python train.py --hidden_size=224 --d_expert=176 --hidden_act="swiglu" --routed_scale=1.0 --balance_bias=false --lr_router=0.00186 --norm="rmsnorm" --norm_eps=1e-06 --tie_word_embeddings=false --batch_tokens=131072
Below are experts of layer 6 (counted from 0) of a mixture-of-experts language model. Rows are named gate (a neuron's input weights, with its number), up (a neuron's input weights, with its number), down (a neuron's output weights, with its number) and show model dimensions 0-223. Each number is 128 + 24 x the weight over its row's rms, rounded and kept within 0 to 255. Numbers have three digits each.
Before each expert's rows: a language model's description of what the expert responds to; "raises" lists some tokens whose logits its average output raises strongly, later layers aside. This comes from a sample of Wikipedia text that the model never trained on.

# expert 33
Digits in tables. Single digits and small numbers in chart, league and squad tables, such as chart peaks 9 and 4, plus headers Pld, GF, FW.
raises: " |", "'", ".", "%", "″E", "="
gate1:144163115131136161154122123144114131093110112159151121145130121120116121110109119155124132132123132178142159124153086130105127136120165105182116126162176147143114153089117111156174112143162138132149155127144178130089132146143107138150157106154131113137166059125110105163106140163098128112145143163131153092164062128123072151131121133116137114167117085138139118123131111104171105115095129145073099119138124130167167130138141116138099161158136154124161128108088126148125105141119145129106099129137136167154149125152131148093107116104139150167182147123187093132141150127099140140180099140113147133138149117167134148091086135097107155125120103136142127168101105149117144136094
up1:122103162167122124109175114111128121149116107151103124094152112096098101148085179127139147159109093128159141116105102139135157132110148171083127112179131133138069156110138133132153143120111151113106094093136150086097155138167162109139161083148115081129152155141100118103137118136123091138184152125107090145111125122154137116138141135154141144118128125154128127141116108100091141163123141118110091127120106144141129133097112127102130121146126111110142141120113165092133113080116147104123097145079116094132126102121103123135140107122139117099132174093100156162143153125131095125112188161136111135089112109096155133119167132123167115112084115156150153111125149095108138206090
down1:136143106145151138149126102125175129104116099138150097156130131115098147159160144101161130087116136122134136153149139149123089105130064169126147131139091146121142139124136115127097119113083161126151182148149187152097126128074157113129170140131119159179152145148159152135096120093114135150127079101136111177151100114158156127130149128147129147112120127123090129127155084136130133102134132097139106144116136093098112104115110130098118113111145151150127119144088122128113151127126101166176173077119116080168135126122093121136137133148146165136134103132110119126120097097099160099094166151123138131142142126128151136157101155065117144144106094151100148132136120141148075070143

# expert 25
In, on, months. Prepositions in and on and month names in dates, such as in 2015, in Seattle, November 2010, 27 February.
raises: " ", " the", "stituted", " this", " their", " order"
gate1:111151078090149126105114195118154139158105076110147194138135127130118125122147087088076114115104127136137113129128120094137132085172156106129153180134119154140149082117156144172131125126082125102140114127159157146111103106091125138126133136118159134108154140132148149137130052141118168125118132119113094156139062132156144141103128114132132142153136106113141100125085128141150135115090101160180147146172149132113100100158154122139126127140136164110173151124115125114186129169154134105172134119140124091134121079144128133128140143115093112136111130105141133137134108131129157090130127167131142109149154144086132085107105151135109110116122137156116173147139123137121126163147
up1:141104130139135102139160142117114105107139132098146122113127113071117112100073136104107158115119117128155130142108106122109113134134110165162115141147102112104147128101144090109130099149172139098142104092164082116137111125141116150183103125108115136155110085092094124132171129128135153141147124158130147167157120146119151128123141123148116134119166118149110145115090140122178128090144087154096120148146135134151125133125146124087125146118073149114066115078154120115091137098115161157157158121137122135107143133119102095155053114135104129132135107117156130140099149099129076131109120179140088167119159131098123119132101122142090177140151077137109168136122085172126094115132
down1:081151148140152160146171136136143128116172159165093098113192142121134138157095135131108108186162129089137119136193136097135130105144147161158113160130090102128110151157121145133128103120118147112064102131154143130130148138148136143151118137120124171161122149080129109167111174148111134104153144108130158125136158109124131111156115135104132192110151099135118140108155171104146125091132077158094099123108136129149095106157132152127106114174123077101130072103128126120154127107142104113137123115126145123138109116117147153131127111127114115123186123086123133115147153135125136185121137113109142158159169121084159147150156121096116127118126114085144142145126110146112100156107

# expert 38
Word-initial fragments. Short fragments beginning or inside words, often v or ig, as in Cal-v-inistic, Dev-onshire, soc-io, Gib-ral-tar.
raises: "ities", "etime", "ine", "illion", "essa", "ital"
gate0:113099117133085112128142129127147146157130132081136121110154178120130145118115147105093134125160095110141096095070079156130128093134121124104126142102159124121134152164119127140111169102114109118130146136130134128133120107130142158146098115143136118108158112141150142142142114119110125136118091160111075134107145120150069100084101120142163130178159161150105107120148139168120090100149154177110132140146127130130095170210140102111109166129132143104123110122149097118127129162149130117094150124096109140093172096148115113152105171133101119131133146153100109166116131109166078123086121131143144157146066106114133129125146118115125099102111164082144133134151153075105092110120
up0:109143168118154121133124104151135076110137117116149107125142132097155138095127136138095098115115133145122106139163123101151138154081162124118126116124111111134133122073147104116141123111129150123073150127090104097131090168190133116115145151141127150129113131141118125150114131066116144113137131087137136083104107129165110124086180174180121150154116122108111137122117117142106149139121112155126152126138196085135141082162093137145135112138168107090131105093098110156127111128143135101122178073164157176127161101146151123118126119149091135151144165146109139124131116085116111107066103124135102136156122116149117113113130161141090165092156127157131146116125184129132140142129
down0:089133145141102103129121148132170082137100125127071149094131164122146101114125097154123121149174143124172138096170157139074101084123112178081096138177118095150102132144150101128111132108164089123095114138100150131139091157110094089101128104108157152114155092085147152165141131150174119100148164080164164121146139109150132128090114137168127127145162125145124140127130123126136134132121153134145136135123161164147135108125110117090135127139129138127118116129159148111143116146133103156138142118108134168119146105113165166152074167145160132159159166171108104125138082136123119111145125116153092123102143145127148113138147106092147087125115163156132138102131104101098099126150